From a checkpoint of a small mixture-of-experts model trained on Wikipedia.
Size: width 160, vocabulary 9909, 47.7M parameters.
Training: a variant of Muon for the experts, 397M tokens, 6058 steps.
Below are experts of layer 3 (counted from 0) of a mixture-of-experts language model. Rows are named router (the router's row for the expert), down (a neuron's output weights, with its number) and show model dimensions 0-159. Each number is 128 + 32 x the weight over its row's rms, rounded and kept within 0 to 255. Numbers have three digits each.
After each expert's rows: a language model's description of what the expert responds to. This comes from a sample of Wikipedia text that the model never trained on.

# expert 22
router:118115106159087162089114121109074140125134081077126178118079160131176047082163099128071151155121120148114100146125114156121129093148111131152094100066147173126142090153145204111129185174121120174150152058135104067119166193119131166128128106118132127130128094122181059067130087111127139090117095143130095135157153131085172121140173161098167122109160164131115118144207094143195117128117130039175135141155115127123146081117195087173121130145138108149129110117178154130117146064102148
down0:120084192163172077175120079119072093100111152131140106104155169144163107109135100093142147136120214141141096065123127134124115117194130126107124103100147157184166115189210139134127133103131148074111200148121104076084158129103086156142139154156092200104082058105127118167185048122193099117154124105105133112112130129110164156136103107168130120145085104143155080114060143106146101140168147129137134089152149182145115148146147153082065089138150127117137148132133150096136127146170178
down1:151159102126179182180171092169132138163129090138153106116174127091128145138130115111141129123119133154122115115189090161091118078149124092090094095165115106172099120133146131178051132052164123056068120127133124138121122112132064089129119147089150114177113126069171157128146159075180147163142094121125177162134162149098114157106066137154105155178087179164079192100070083073183128157077140146132167131137110150109141109114123131109148146136101152171075159119083136186195137128113129
down2:172231157132129144154112132151175081142138137096159112127077093115117168105161106104123062150112102130108137113089119146157114139169147083081126198147169093105109145148121069085079159100102116151154175122179153126165129172096157183145122113082161107079071098112095106162141139170152092124141143167134134117125205172152077089134093135150138135113138081099102139164141084098135080125099122137095108095064120131151082139188119116106179147172140168108128168110183111057094165164139095
down3:166122121125155141115160132117153115097164146144176180191168118074116144126136127090105100100109110163191161157090116138105069100117166127148132173129201138096105149083105105124096148182093155120084064141116123132100188092107156129096111161132156141137119094160107174081185098142157154164162184059065070075124129145142111128123096155173110156116124125150169156085144078188102127135124168094142113123159159101153095132125066096159055172145132089166134058184087115109107146108107134
down4:106147099159122172188095142103143172108061121200099146136172103134114083123095111119111149116103135121053142151140130115164136122091065141150127200153126139070075160114082134132054106081156157092161144138126135160130183111148158116135103161113074077191099129095162147144153136134145151119150122099093125159140148106125106151166137187170142143132094209093139121082178104153122085123056076121170074094220095161107104116068134147085118132149137122161147118162122095154127160126142134
down5:172110143106158081171146049152164101159138117086134127118109139088157119138167215135132130132154094112085101181162174127129115106091102115140112163120155106218127136164182157130130121075141119174110148087163101074099114094121082137151137096147158213164133172124149165071069133102187183125133110119124128131110125141149151083142094072115103177113104197114141130138173137128163103132114051130144109161185132107144134076131164165100122105151086101069137101094135156134128060141123091
What it handles: Prepositions, especially of, by, to, for, from, often in infobox labels like Created by:, Years of service, Edited by:.

# expert 11
router:124100122164123133067127097127105109150147132122108086129112141131144102134185121194116175190094099131129024141105130136097068108183129124130095131132138102078136128134198102119142145106185124155149071121162183134129151131142136156180144116134140158122078109096134078050117142095071133136120103160152130120140087082140199175129149078202122140122151133160135054135123134138144144205090134116083140165136113107168131144063122158139119117128126031143087187107130175145126132089108097
down0:129103134169136131144150124050125158142146183087151127127123159100096117082122165099137125163081196160099151145175178080035124134129128152106125204147156120164100122126129133170130119141109139200126115090150122132150127131104115154139169104108116159121052133112129176126138152155085151105179082132142124105174026219121122101146112103187151110161127109098074139159099133142107140095151150189097142094142131076133100118102099126120103153108078098127102182107095066108140181183125092
down1:145129105205077111090114149122172135167133086151110109060104121125085156157116131142123089124063130139153121129164103120093153162139086127121172151174139035150120097143105128146141209137113083059145142157175105144155125164170143111161186130144166128106125105153095183110115135141111127098148163179143120116078080186113125142132128115148120126136114140143072152221137088099130172132087128159131109130104107145120045103158117068058140111131112135176130153140172083119069175189107109
down2:118161139149116090092098160089115104086088159145044128117134156093150113066157126124118185175157146131115143172077071185152117170157170082156146138161178179116138141124146126099152119107155146126117136104101106164137136150160120090099144133129094143147148148145143164171140089141135109102119146123118096185129184113132090151095076168160140145125047143117174142090121094165054145063136181126167137087072046065127164170103147089082189184127091108140165096124103120146149147113109094
down3:136145169184085167139092083121091115119082157157134141168075131122152094108161110114101105156094107112098079149147158173164176121104150051111127087125083119131146141119039148144178240142080118116186097093197126147149165135171080104146136152136084031115156137144112126108137153130104095088120134117105139151141079130149167100172088144130126116121128150182113129134060126112119210121123160118174167124116133132095153125153132123054123160070120125162108158108152124134124120167150163
down4:163118142142112170119130172196103141088171105120147141138151129100124085101158136195182096123087137180108172061105106156082150152153121120075084131134093147140157106138132095069134074117118085173123111145130230115102098080058103134143117123109105090084101142113123148150151138076102138148087065110149127142168084148122144127123106146157154085119137140065117176199154115144102121057108155170133147119192153121149137099088117130103125126141118142066125163134120167158194121151190189
down5:136175067128129126143098141131142129089161158157151102115127142069086136133118177128166170134120100127155061119137131133149116098173142138167109090156143098142151133139131162167087116175086199140160183138101148140138177115104130122097110153078161150152149155131140153114103089127144098130129180184071201114177079096123177183181170162135106129118114066102110138100153082069106134167162098075094071133100086081072137148133080210108147098145117115100097117149127141112095048085154153
What it handles: Bare space tokens just before a number or table cell, after colons, pipes or words, as in Height: 5, September 2017, | 9 |.

# expert 8
router:083090093162101165101169106087114090169167106100087116128098157151160097101150089171111168160116100188161098160104094158083096100141103083172114088095160139088157106163161102098160116092162165156158102098154164105173164156170159163165159107158158171091091120098171093122085112135102163124086093172160092101167088089097161165085154089164085165097145153162089107112151104109157162155147125093093162156158091096166169102127153163160099082085099100167116146090152160165132101106082101
down0:120156105147100134184092140051162105107086119120148142120158103160125156198127176149164094141101088132099106131125179153112090135199104139088114150093160117134117122133128065093119118112146097152169099116131154119152186113093186173079155102066130139117150108137137058105139110098128094168088157154118115178089214120086119115116200101132150134084187122105092125091114147128151101133095085127100116162143161121114203155148103161126210157143154133152100098128115067211123086112126139
down1:185124162135134074128090099150150105093084111155124110162140165074108175113148153125093093127089194120141089169151103133150121145140112117151127174121174198128073159172181092132100135152128127162146152166111085152121138116139094126165184142158092147113131109116084147062093094153087142138158108113114198109150109120112142126152060117167186101084113120114149078063154108136178119046209087113106096163089102174129130096171179097122162086144138112136134137100145136156135111140156041
down2:192157104081134153077136135072119126063150168109081143141105152090129123120149138121159109116149171123126109099124142128125127144097083132098130192138081171126101080140126136099102156112149179164130176152146041152130098124082113102164128122136160146065139076081140121114142150137105177171164098139103080160164120057137087084139098102142117111140159146094109103217115156175141095144139119189186091153117090080110108144190140144143145131138188109155128124146092067165062177139160183
down3:139149140141115091163157138162173126167059148123099147153054091122087183129080113144180197081163150153180127133130164118108128094168146142115091128159116156114150115108106108132081132092148097162095148104080121156096114120149136087166139146108159109121094068152161133089134104159145169098104097115157164098121106119132139122149119086150123100125128167109166114093137171050108123130159124083093108045191124115191087179170066147178133173115100124181190149157066112089147076146174137
down4:123154070128159160097155105153131104132105098102145135141165126152090150096167139131161165107119204103058115194165141131079168117094122139142111167132126129141156188060112106111153184126039080143126076117165128179130124104094097147100143217154067126114205129166083130106151158133105142147069188080153142120092136087160142110132092130160124085132099108137126122120096145173125145104081111134102110119126120118085137124144158130146143175180198128128119158070088185133140084133096076
down5:105093165064130162129088124170145151144154160148144138176117092118100108148110072105124116102123114131112112101118119167084091127149128077078132143096116113153127172114139127148165079108119146148121083151140177121122125099114163166135070030120092154088087181136140143197194093139157061129153147146158134205113127117151135153102136094105131152083099159193071146127196109170083173067123068150129126107162063158073131124131116112145139114132198124093172089118151138167127186123154139
What it handles: Closing parentheses ending a name or phrase and table pipe separators, also some word endings and month names, as in Tovuz')', Street')', Rom'ero'.

# expert 2
router:078095094160097167101169104087109091166167111102089118117099164148159093103155092169110162163115097186160092165106091156082092102144100078172113090097160139087158106161160100094160114091162167156155107100151159104170165156170157162168159112157159168090091120095174095124084115141101163132084096173158092105167090094099160165088150087163079161100140157162087110107155106112154162153137123095092162156162092100164170094122155163161096080088096101168113143085149160167129099103081106
down2:176099064077132141119134066158129149163085110188143134063152183132105092156126100173121159144094146126178118150157064142114096149101140130113123095115113089123100117165175101157167128182176132158122129156126150129163072093155106142140120153093049112088100129132097157191159115137135094156128135144139127112173111152084069200124099112141110134111130157122114171091159115039164204102105167152107148181140127144094123171062144072125116162086107130113179115121079101148114135109184103
down3:169187105153118090124117107152106075195141105109073110134148176119136131114170158098135112101098118149178154098124171102070147133168167135156118159141103084165132165126188119126150145093075097120209115097093103132165108114186127114144121131145144098076133098114116168089160086103162144126083171134128152086153186139130185133143073092102125121098126135147144069101158145178139186163137141162196164077129130089136164108141228082099091113111106134095090154139086087070114144098101103
down4:163158096060118136126125096142161179105150103152121138118070124128146126071188162068126120110109157162129122142165142085155103161107129107169126153101148133130199082117062112118103167178115117116187117091158139106115141174080161121130058114078116195200140204115159124129114120131148161210137123146124128061131191134110086119107056125154195164123131082182131146140174095105135099106112112130109102155118087118100158123117103088138113103134144116086167133126183167106069116143112089
down5:113120131171114117152115144114110162124111107117131164096183128095139082092126149192151129092150118166138115121122087109142153089099118164088132199207057083123107115123126126082133061108116182130134121106117082104176117185108166114133184160172123094157086090104148104162101095130105168097100160141078117104134097083101161235138094131180157180120092160133155179108168148143134140120098140093095171144150146135101144159097124063157161080084094184074136172183148127128121154122098144
down6:138186146143132153096104115154155095036129118117143128107090110088152082131139088101145100057133140135104122145107139133096119138173152110139118104131093126135132190110175153135043184133150159117127132102079133115118141117145104118141140159132149195107130160185119098134102097124118124158041157121159131060163176131147143090182148178134117115190135156092126086099116161182159121077076097154160205170159152174101136102157130073168075135157076136151115160116182068124106111075127123
down7:151174097136150179094095130131141178160197113112100109144112160128133108143144099142132152156174107095152128149136076142113123111099128155111189104154097103099123105144188180168135164111114141185102092093148157154133066119102132109111090139149139092086109099140059130090112126088178119094098164074138118157134141136069123111176190138102129152167106188128149176080119178121162187120140087142159057130122153102102150106180091102106140155119158095070196116150096115071147060186081090
What it handles: Digits inside multi-digit numbers, often the second digit of a year or vote count in tables, such as 2'0'16, 1'9'84, 1'0'9.

# expert 20
router:083091094162098162099171105090110092165165111102088119125096159145159093099152095172112162162111101185164098162102094159081095098141100085172110090096164139089159109158161101097161123090161167157156106095149162104171167155173160164166164107154159171092089122098169094123084112139101165124086092170159091106170087090100161166085154092167084165102143156164087107110153109113155163157146123093093160158159091098166167092125155160159104081084095099171112139090153156164126097105083101
down16:083117126123107111131106157146162090167132117153168130108107159166108173126158153176026116099149121094147069060111167106094138095112129116144091136125107169099099173084109118117135131130144066122121132090085118105205079193218178159094137163125107164117130152130132103106153132129132163141140123103074166131098150141079158133126189106170162144130111108127161087067200067149051132134131120092139113120133089093143111140125158151146128148107127146156192109187142183094162182103142111
down17:100141144113147107108084155160163127123116151170193129177133163124164174160121157114149125150072178134118171135112133110156107108164184117149148183120098149119130109154114134128130176101087032167107115155161173082126184129140190137125118138106145138110090123120126116177095117119151117137187177088133143099123062152043065090114125185123135146111108100126097149130093190106085061092153190103137087133132144085095202097123142095089082099124125093112112050145158117112084158148105134
down18:166089153150128131155163168163146077070083166076110110120124164129055138160128087186126135170175117118119212158097110101123174166078160105180109131082164165160123152145121150103160177108154103091077128093098119141113107120120149199144174116128142134112061077102130184109126144132139111149152152160141148144107126124112112130126071107061126089091159059118130079089131177099114118083196093084155103122146163062114172199167122120141101138140124152149122101132119161167085107116105142
down19:091098056137163157148123168162098120132153108087130148101203096092113158161127155070140139149153163178121168179110153127187110116105134141125102161093091108161122100163061091100152185136074123165137073145167110081122078120129144075071096109121145134179104137195151129161108147133186087117074117101150169140122166131129180155124149159096114117134113108118165181111098158137123068130164169142096201109129136117148085068063162158136091157109114127111086123140098137141137082060159108
down20:097146137179104101139111086160097135124116139146125099138142165066121098142131121099156078129102122112123145119121143135104093158169143127131161179137114146123119111121128082122148123134107124140140180068137102166135085122072142063047084103187080107097085160161140221183151137102090159158176147092181075169160132078184107111130133186127150120155167062146109212141156104111144162074075137131094109118133116139173092131177149137141146142120154152135077162090177088127098086191129105
down21:071107134139096082113215115131095178148119102118055146104085083085210149090028124122121110110111117116129108156152147131130177166149067155086152087079131115091131155131108161104140173152125161170077134098176152131147098108157120103123145155186126106124117155097084157113119108109124189171194088131119114153132080150138109107156123168135092156133128138141154110188103142109201135130141091133124110102067102145158176104161143127103134137120138109156174134148131195179159150170127056
What it handles: Third digit of years in titles like 20'2'3, and the, periods or nouns beginning clauses in narrative and sports prose.

# expert 17
router:081091091157101165100169106088109090167166112102087119123096159148162090099154095168110166162115097186162096164105092154082096097137103082171115088097161140089161103159161099099161119091162167156156103098150164105172166157169157162167162108153158168091088118096171096121088111133099162119087093175158093100167091089097159167086152089162084165100139156165086107110155110104151162152147125096094166158160092102165170093125154164161102081086093099165111147088149158166130098106083099
down0:193140148095122083116087152131133195087121140139136166088162129103123120181105119123090167106118144070141116124127081130135137124161094163129124139151127055131097165085128121133136167099087156134111096205098118164165103130126100144093149177121121165166136145135109114071141110172106130139213145096150140159104125136073058149073095143190113125138203112114122118127154137070142090162162148060089194087174159064078110132063155143113106124138154137137148114144150076109153174070155104
down1:143108130127153136102133105152140154150119126085029165102112138171119118121101113189099107100083055149168127144184109105132157123052173137141090183175183047133091158110116116109117158108107134100162121102217102112153059097117150162127110125124140137151063096129149164102144107102110121141147132095133128168131171138154160141134118124096185110171159170118105145139175100096096102171134163120166099129162055106134213199162072182125130099102113126131114148157082096139115144128140132
down2:197118168167176100150104115090180150113142145113117128098133133193139139102129159120175120142121107180200125130127081155122207130100131121128188093091042093109088171092155112080081125118091137079145118162143125103126086133057107109130154131151150147119174094158078151098131212101218159137091122074079074130088168099122156092136133108105134170180173115122106095144102159125159160098148114102162129129113107106123117141162109113099127134055143138132113092117117185130145139121168173
down3:122138127115114064167099154133165165073107117099102108140140138083153071094129077128116117116186124166139162134116096100134146100141110061133118089126191120114129150119149076115083099103192113121072086121141197123135115130116144142145128171184120090145091155149134121130154120110160099099164121121159132124115164135138154193147140091077233118157173174092131069170088131129193095135150131164200130148159149095138092140110081109104105172196079118142109098148207112107054136128131133
down4:102131038126110111117180107137082084117151108136165083082128082136128135145131163122135211058141146110173141161171156136187146109130119129100144133177136085177157113106117132205148136115178126149140134162130132133096158145101116125149094092094097114118157136128157161160108116087138095136115095144185073158059110162143121085206158136153116116075160130119093102186102175132125030142141110158092177143112084136113105121104126138098081130129115140063060148156135162148085165120177105
down5:105068139146104131125103141101096141158123099142174182126141081103143135124118149159167095083089083090097118045156118167116160178082128177135132130178119161104091132141151101185140099119173137094095154154126102104110143114114122128168167112139126128108136132206087148092116131185170087131128110122163141144109101158064117099177129167191178096087109103132159070126165090133021168079092122061121089078114103184184140149139188173148146097128129125157145129159131151147121145111130085
What it handles: Later digits in years and large numbers such as 20'0'5, 197'6', 1,0'0'0, plus verb stems like employ, invest, appoint.

# expert 5
router:082087096162096169102168104087112093168168110104090117124100158147159093101154095171110164160110095187161092161101090154085094101144103085170113089098161136086157105159161104096161114089163167155154101096148161101171167157172160163167163107155155172094090119092169097120088113138103163118088091172159093105167088091099159167083152091167080165097139155164086109109154110116151162156136121092087160155161093098166169096127156160159098081084094101169115145089152159166129099105089106
down3:149142113136110142126083132175193143130073100108145098116105130109109122167121076137130134113126116115152122128152108158177152153111140135140087116099154117205115078118161148123125190120177148117121113162150139105202106142113108116142186138068182132192138057128177153127080119091086137163192117099087074155130189094152130133081110130102133136101142107131108168177143136157137133146101111182109113135115126158141135003137148119070156116116094188061057104107150095156108151114160074
down4:113100089116130097083124133088144138092132150123128110134097091092109112125143172139139124185107119121158096054195108143158077111150164148174124145169081143150180161112151097114094108198146192159077125082149095081169151132115142130092135126118116069161102186091090175134147107092098157130222149147080192159187195156144102161159148128094170119173112105124077071107159119151112138093116127184102149186076164147131104108139139118140121097095079155177081106119140108120115126148106123
down5:143121109113128201153108103106159130126124114060108072096122114134165145114208119093103174036108124095118140066126109153161122164181121130174072131087144167100128188086039153140124110107186129086132191156127174180114101146084149147137153111142167094123128113198140133183135195166125148083165097099131105080107107144128128111154122130142113113132121097170112111130195108128089166160132107145129114085151138147163084108103146136103106102170081155149120088117056148107119149159132183
down6:112109180083150135207107088156082140123140147101134142127131122147090106113095109112065181153124167149097209125125109136123135103153197211127122137112109102110049149109077172112094164128140069174102087138146163151088123137169156120121123175079115185166157124142106154164160178175135101148110096079109127167101200127138107105085087149151171143123103154142073126152153140082112114167090090149116142119159118120152150106146171134108083097144125123130049103116088113156134190082074132
down7:105132112168117178133131064111153165134199125063165122130138142177096114114140117099163135078221118126079180132075073078124097149155107100169117182107150091207155152137115120078189121138179211155094097119069145108142164153102094154147141096123179125114126130156153120112123078144127104078125157156123087153130076080104107149110126103073163156130140114125127139143114088116100109065125093118091169101151091132074148133131146146114128138170146197110132117118136106201165111162134142
down8:143107102142162123127102100201155130123078094140075110104103089131166097110150093111145157157100145127133171159109154051151122125154124118139153164097117183183085131110088103134115121138139126096106157097187124173113153083149155145126105151075104110109061100125098103088135109154133053189146137114140108202121120138151156110124139118165168114209113141107140208103100176094062095115082089084146211107151131144107145121108173085140145120155128181153122201154130100153074179144146109
What it handles: First digit of numbers after a space, dash or dollar sign in charts, vote tables and infoboxes, such as '4',978, '1'15, '5'00; also mid-word pieces and None cells.

# expert 25
router:081088092160101168098170104089110088167167108100088120127098159151158091103152095173109164161114095184165092166105091158085097101142101081169111089096161135087159106158164103095159115092164166157153103098155160104170165157171157166165160109154153170089088118098171097121086110138104166127089095168158092106167089092092158168088152089162087164098138159159086110114153110113154163151140123090088162157162093098168168096129158164158098079088095097167113144086149160162119098105085104
down2:122184076128102107133154169195088091095103177135095110101148134166215112160141114120102132096128160129125174132161120116135167153140150155103158137167138147126122178116129095093181118118137070114092105089071137066134094141164128069150123160144143136111089102115135028099166120122119169147080115171151130182106163116128113117138121135115168115134097161143132131140150098184118106141138097154189094101097124146140179131109174155144060128119117140180193019129123094138106105056144081
down3:158131167105105125091145133132116093125135152148097081080161090166103142115121143144130139100101092098057188089172162151128160155120098093154111125145146076178179155133124196100120164145128216126146082169121108066118135087120234095135069110115132124118119120088126127104138116122060117136099108115133123137122069157067124111099159116113137146162159091098143108169109188098114188158146164122155133119102213071114155122111099145148161103104115149121135155183183117123163195114074102
down4:158074102132152175117103117158188116110166146086135195142210145082112114157142156152117178121156139111104093150108151132098168170107140063180153088096117059135158114124112102153084140067093109140154125125091178155105150129103104124113088140162096138153122111147091071141078125083120172122154146179121174117165154064153087174078165090110062096179167109151146143132112177178108144086108156153113107139156126141146118131141144072160072182127114109132165089111080139128125075168120181
down5:100148086117127098155073097121153132079170159126140131164201142096142100152148195113159151057158194155174133146114127167127188138100088129125158086130113128141077120169132169131102127135113075087122088148142110117184140103107144148093080113148078164102149159078097115088126164163128134136084086144168121141183125078096052112142107166137115117157148107063149135080126154160134105110097084196145141133076175176147167105144090168146191168094108126134145074146179068151141138108116113
down6:098181112107142126109126094096094119103128159141161156116162113128151083163149161138167117114119122113159139123147125156134124100112117119100104137127172106116115166179146122120129144144104110130105194136124111099144115137078203155091094120188223159106103086111060117110158112148133147144117123112092115118201101101071170096200098114117134123176122141064080136103093088119114147131130096153158188065124110132201141121143077134102117212101082188106102161128134206203160121059121115
down7:151145108151073085121121103128157071179049127159084147170100140207163119138099115211163159143106159131119164126132068126106136121125138160123153075134141131091149091156110149141131135097111129116091066086135131096157161202080093150122104132145117118081137122123133097121147125142165167111182140133110143180106158102110119129146096105071160060100128008128078163112146131152114170111145129119200115136127122119191112173077124138098068171150165126113159146174169130104126130172143110
What it handles: The and adjectives such as international, musical, solo, vocal in album and chart articles, plus digits in formulas and table cells.

# expert 29
router:080093092160101167095166103087106094168166113102089120126098161150161097101153095170109165159119101189163095164103096159088093100142102086175114090092162142088159105158163099099159117093161168157158107095155161105171167159167158163168163105151159171087092117096173098120087113137099163124089091174157091104169091090097160163082154089165089163100144159165087108111151109121153161151151124092091164154160090097163169094125152166160100080086095099167112141088148158166126095105089107
down2:137141115156100145125135075152148144076054124144121118145152131168089139174153221170179093179130126137066136089070016160161085111124084151071099150183078126149123065098139117111120108187103117139121147117160136067090155134141140128095132100120115106151145177136162126145118144101107120146141146134098119175087150128125134078101132162139081164118113138160152131117099122129153174150137115144170146082134138108157193101088104189110094136135175136146129157125050093066110180175151146
down3:153084162143152128118148160104099128169178159122155082161143126114067185124124151130103099154178123138071122121179080116091081146131141066155090137101155124137092094039098075163123153096094111176174183096134137168126113152142114152192100128115110137147123189172130146151079117142146126078172132165165150148121096057084135183112142131140127156129114162110074088136134139172072077167138166123090146046077093180172128151127179123110190102124092132112099147133120128125106157101096136
down4:104122160085122111130122149201142135046165090105128129138121170101190086177113066142103118130112121147172147071124165139134148156120125136139147082105143066120108140127125180190108171190153130144142109136136169109104150123116128082114166116115189151098143112134147129099148167074144220085128087093159091157057111122148076126120169172168090073112134127153110129139130118205158181107146137135147126120108085112164094155092136178112112069116090164177089167099084072116109107164102118
down5:144133150115113097122141151108112117149167128108187087057116119088107120060160136139151138093094168140147141095077105169133102156194186157124105119128122118107117106181138162168175136136148147134113113135127059115093125112151175147146103130086180107129087167114156128106086136086111119103147132143057153153086091143138138211156142128059150099048100106160166190115134143114098161143174149123067168100166144110107154155136130067174089214111108101146137108095079121161090122202138141
down6:177122151108164128157107116116106146102076135113093096139127132131175183092156113103114105084093160122189121043120146086138103084210091186161163157114101102073127103129139152142078132117143112145191127129114115109126114125132099100155151138134044129135110112204085149141147154049105121155165124081136147109195108176126127131156086183102144116165081140153185180134115113162168125116169151137107071127156179140141113156080082134063092151185142124079130176116148114092118130122088153
down7:158141109150077112103172172115190129079119152146090090067134087108163171163098123105121120112134107109174117110079188091168128223138117169128088108111095124171103112119099075111130150107157120092153066156108129130137206093115132091241084130064137174101177131111128158148145133114182176144154108126098127109088181138147086087125117160129148116126077160141103124162110120173136081139113173075124126108157122130156127072133135162122114193157134146088155124065132111137102126085136111
What it handles: Initial pieces of names and words after the, quotes or hyphens (N-issan, Carl-a, g-arde), the before nouns, and height digits like 6''0'.

# expert 7
router:081090091157099170101168106090107094166170111105087115121101157149160096101152094169110166164111095185164095165103091155083095099141102078169113089094160141087157106160163102096160114091161166155155107096149162103170167158170159161167163108163160171090089120098170097122085112138102162134086093173158092104168094095099159167083151094167078166098142155161088110110154109116154162155137120092093161155161095100166167091126155163162100081086093100170113145088151159161128099105087106
down2:121149162064122082158102102150101181125145087161109113108116138143130133096140122149079141151120095090125159137123094055109055056120160143126137078159126126185129096073110131114155105198114093116174183140203103139147113110179130115178109064152151166090127174133107065153127165139201151091151121150133134129124102083058117126171116131140146171083152118168174145120138117150168132094148194090104100081101131106128074106131156146124135131107099134189143133121108105191189082125113169
down3:126219102182088112175112133115182203135174112124141101114184083073049136088126099124087171133123124129133130073109101124118102122116112132175134113122174124053099137126075111162133142142055143145129105114068108098145133104124092129159122117137099128150127162118166097167134099084211126167143108085143146110149166135102130114139162103124161130122142156191148145085142128153131096170146159077130131156124193118200085179103086125077163102157103130142173059141102134108122174121086165
down4:042128174084080127151127142214122072103145175078136136125109124176153150137105104146130141154119111173175151105091166080164120132113133147111110182117145094176096162107117160112115175111130147070076192144103127075135185122148144133120151168165061152125095109118099077143110090112142098080104197135101134175124189124129121114171098115134109168108110189121135092129141149153110063084134116134164113139137105154153097151098114147089119144105095151075085118086191179151166171160140072
down5:169161092051126173159156148115104078114081114188124142088129156083144134091174103100184160122149144114132091128102157137124133126139127177206165169147147117135095175188093137176151181058148111089140109139159149094122144134126109147113147148107143158092063130083122099098100049167140156168062153124097098136138094116153088170096096140168116132145082153149124128078085088110100205152174141127134113126126072150165129155146132136070189135158141096167096111147127131116050115101125124
down6:109131084156143105086151142078144084060141149156152087127123153147092125136009147147147136115102142144102203140110151050159175167144144110121132181068142145110149148106082116138097148079132045097198125058132138164134120075159113128150171086146111123119077119135199136144106139137175134138162171105110163159136155114122079087128109148105143166100157109113175156104123139228113151113105131122125182148123118113188088158103117102128158131102137114139141137124115094119110119066144173
down7:166148094153136105068107106180129192109124140110159125101068071118108100141141128138129148117179088116123120136181153156157156174152127139128138103070143107106144123191074103173146120102121154128090115182102137172142156088142138116152095034142132122132129107111126168173205076197099125134117150093091116140126130134081098144137183123101151186069124115077130141101092142134169120173164106105153081161115094151200114084157055127163125137067169134152177093113134110072142186126114124
What it handles: Digits in sports standings and stats tables, years and coordinates, plus inner pieces of foreign names, e.g. 1'2' | 56, 1'9'69.

# expert 24
router:081086094159097171103171102087103089166164109101091120129097157148159095100154096168113167163111097185163094164106090153082096104139100080172114087096159139087157101160157102097160118094165164155156105097151161102172161157171158163166163105148159168089086118094169099125084111135100161121083097175157093107169092091099157166084151089167087160101144156163084107106157111112156163152152120089092161157160091099164169094127154167157097081082093102168110148090150156163132100108091103
down0:105115131180168170135184178044069158150159076137111109173171119099163129094127093097112103085127121119145136152169121123160160057174078165162168119120121088139106096147159092149145089178164132090114111102139137142206095095102122165103131154121117182159136174148131112072187088146108141149158155140108084062090094148140075130139134155172167135115057121136199107107172102129152143085148145129125138103069114133114131068158137111133143088114190144132081120121157125128139053127145109
down1:148190169145160126126088140113067112103125102157124084104126145155120098073112137137098133084110118159132135142172178090060094118191116098168116091139140169125119072130109117090152150160177078167157133132131122114116171111159144148157151115089068174081089099114077125114155119180137133146153183114098142081150139112156135108150166127120177177094148113156116123095169110117138162052124162060136166055154184130112136100118089134141081184143139122102104208122127099081104164214146152
down2:111151064135105137101132118131067104131131161138146105078166111138084150085139091153158158158158071097112155199137175179155149136056156100141181113129135079213088150149108075116102149115069080111153057150134131106186157080103205094082080157128141104149072120112146149109144112121129112127085103135144165191133097100149171134149167134140187165114157142154076104082145123189118118108087129150170144101143131134140128127117121160132178093127110129134155173113111087086128136162140056
down3:109177077114205111121133128127140075159168130148105070194135140046136153122124121070151104044127090149157164186173132082117143085138151133203063053155087100175138134148143142141147070109161053133114116095123127130161133116186173155153132096132127142167106137124072179130138094180111091184138096100116081101115127152136119143137119098097153140132104137127167129135149145196131115126179109140167106136155136150151147147110115114150086099121147119150113083091150097145049106155152095
down4:045100127156148116079100165130149083132114103085132153177117094101114059071155119168133160179158125139123164135072128106137089171115156104164142099153149077129132140144123110143126125079119136133114131210098089116165161077119153155138113132173168144101127128147132099111042224091083147160149112174169099164152127094164086102130124169089086147157119109123129175107134157153124165152096104085117161076143142107105118136133110132143146080132219078155109168145160130091100083197116102
down5:093157114154154094144153147113077113144149178093065189209111171103161066148126168131162127101157113095127138170151103153103104128105125043140098129095160055167142172104095109155132136162096098109107098140126120108119138143150134131142105131089128137157145191092114130123074151147112105162147151091114124161096093147189124104105170188166094117193110070113202098089143152163083111114136045132152092135126178169155171132167135098098150127099162070159167102093129104140140115095179128
What it handles: Middle or final digits of multi-digit numbers in stat tables and infoboxes, like 280 yards, 130 lbs, 1800; also mid-word medical pieces.

# expert 26
router:097100124164033141088125121111034144163153106134128153173099167175134134085129114202097136142155132157124103140123111165103071100121099125145155084113142095127126074116157082043129135076150136147185126111131168131146140138151227142132136167143134151127137117122145123125088112100090185077118118120128074072213082123118206140115126106124132171094147137133100066117135051165192142178160127111116138136140117115140123152138164138139152094097145080125124145087161151143097102105139166
down16:118121090120080132129103091160126130135150122188096064138178105161096115133128101171108139155097097100144095141141170122150159109106108038066153134094146138154176140099118136159157163098056170142138151123147135120101163136079111197184093108184130129096134119168120081099132076163136139168136123128131130138088093084162086130071191155142199131072155154155121147137127183116151106122157166125114186110108069162167107114144043106156097146091086090198125167148122137135098104158086127
down17:086214096131137150128170185126146155118107088221142125138132145148165168128066191144132130086125150104128161114139188147150097143106157183101147155138156104108141145088122157137158141128169162150167128173167115134163129088108057085116095131115103147048168094143133145108094158157141138121169097097128123166086121075131124180099111067103141156142116128129166119119151071101116157104080065195134145079070107107168142113115118126110184142091096097116139113174187085071092163119118119
down18:188174141078137089153101189101161129120114190102120146141152124126136171117116169130164101089168161109104119112148117151104157109117132125130189088110080127108119150056164122119126080085166110103111104131158127129132110151142130104132080200052098124070196134138151114156079149093116129127187053113092155155122145120105159113098136124165079113110078161141142160068108123157109134085119190149089143164144177146153141098155151146167150152082176105079165105156137113191107114142083041
down19:175133115035119170157134139105181145154153195117092153084129149176134137127098143168138118089197107112085141132085154118159093149127108080107180155107135137157133137125064091167145113160126117073117136179154109098109155143115176092129135156111100155099170156158109128155155155128082149085109121138132063130113117101114156098079188046122113076141164236176115159169168081124183129136150159149085175108112121139129127105085108101153080110077149103086108085126155120152146111119093128
down20:090148102140182133102203121136076137144114110138133083137119142136075167120117166156157111096151164119082115172134107121200186136107115161055155198116098139091061175162123160088142135151133156137161113119126127178064130162040163112116151134150179176116103143152127146134131122174092102146111109079095108097114089131115072063153141133138150079176131158167159086105156127100136106160175112142154183142085126099146115083115118136108130165112124111127103232081132111099089100099103102
down21:159214102045101133074116104135153142100131109132141077128079136085190125092101121125195100080156149113136123133151099136136111073159163132095115131093129167085118130144074142107156095137110158128083180127151162147121138212165170096099111161134104145158159181157129142087152122173134147061169160119111161102068087140150097171128149094151182150132061114165135107093116092189124126131167118130087131112099189105119119143111140151121198079155126157110134163109119132108105102123216106
What it handles: Line-break tokens after headings, list items and paragraphs, plus section heading words like History, Career, Background, Biography.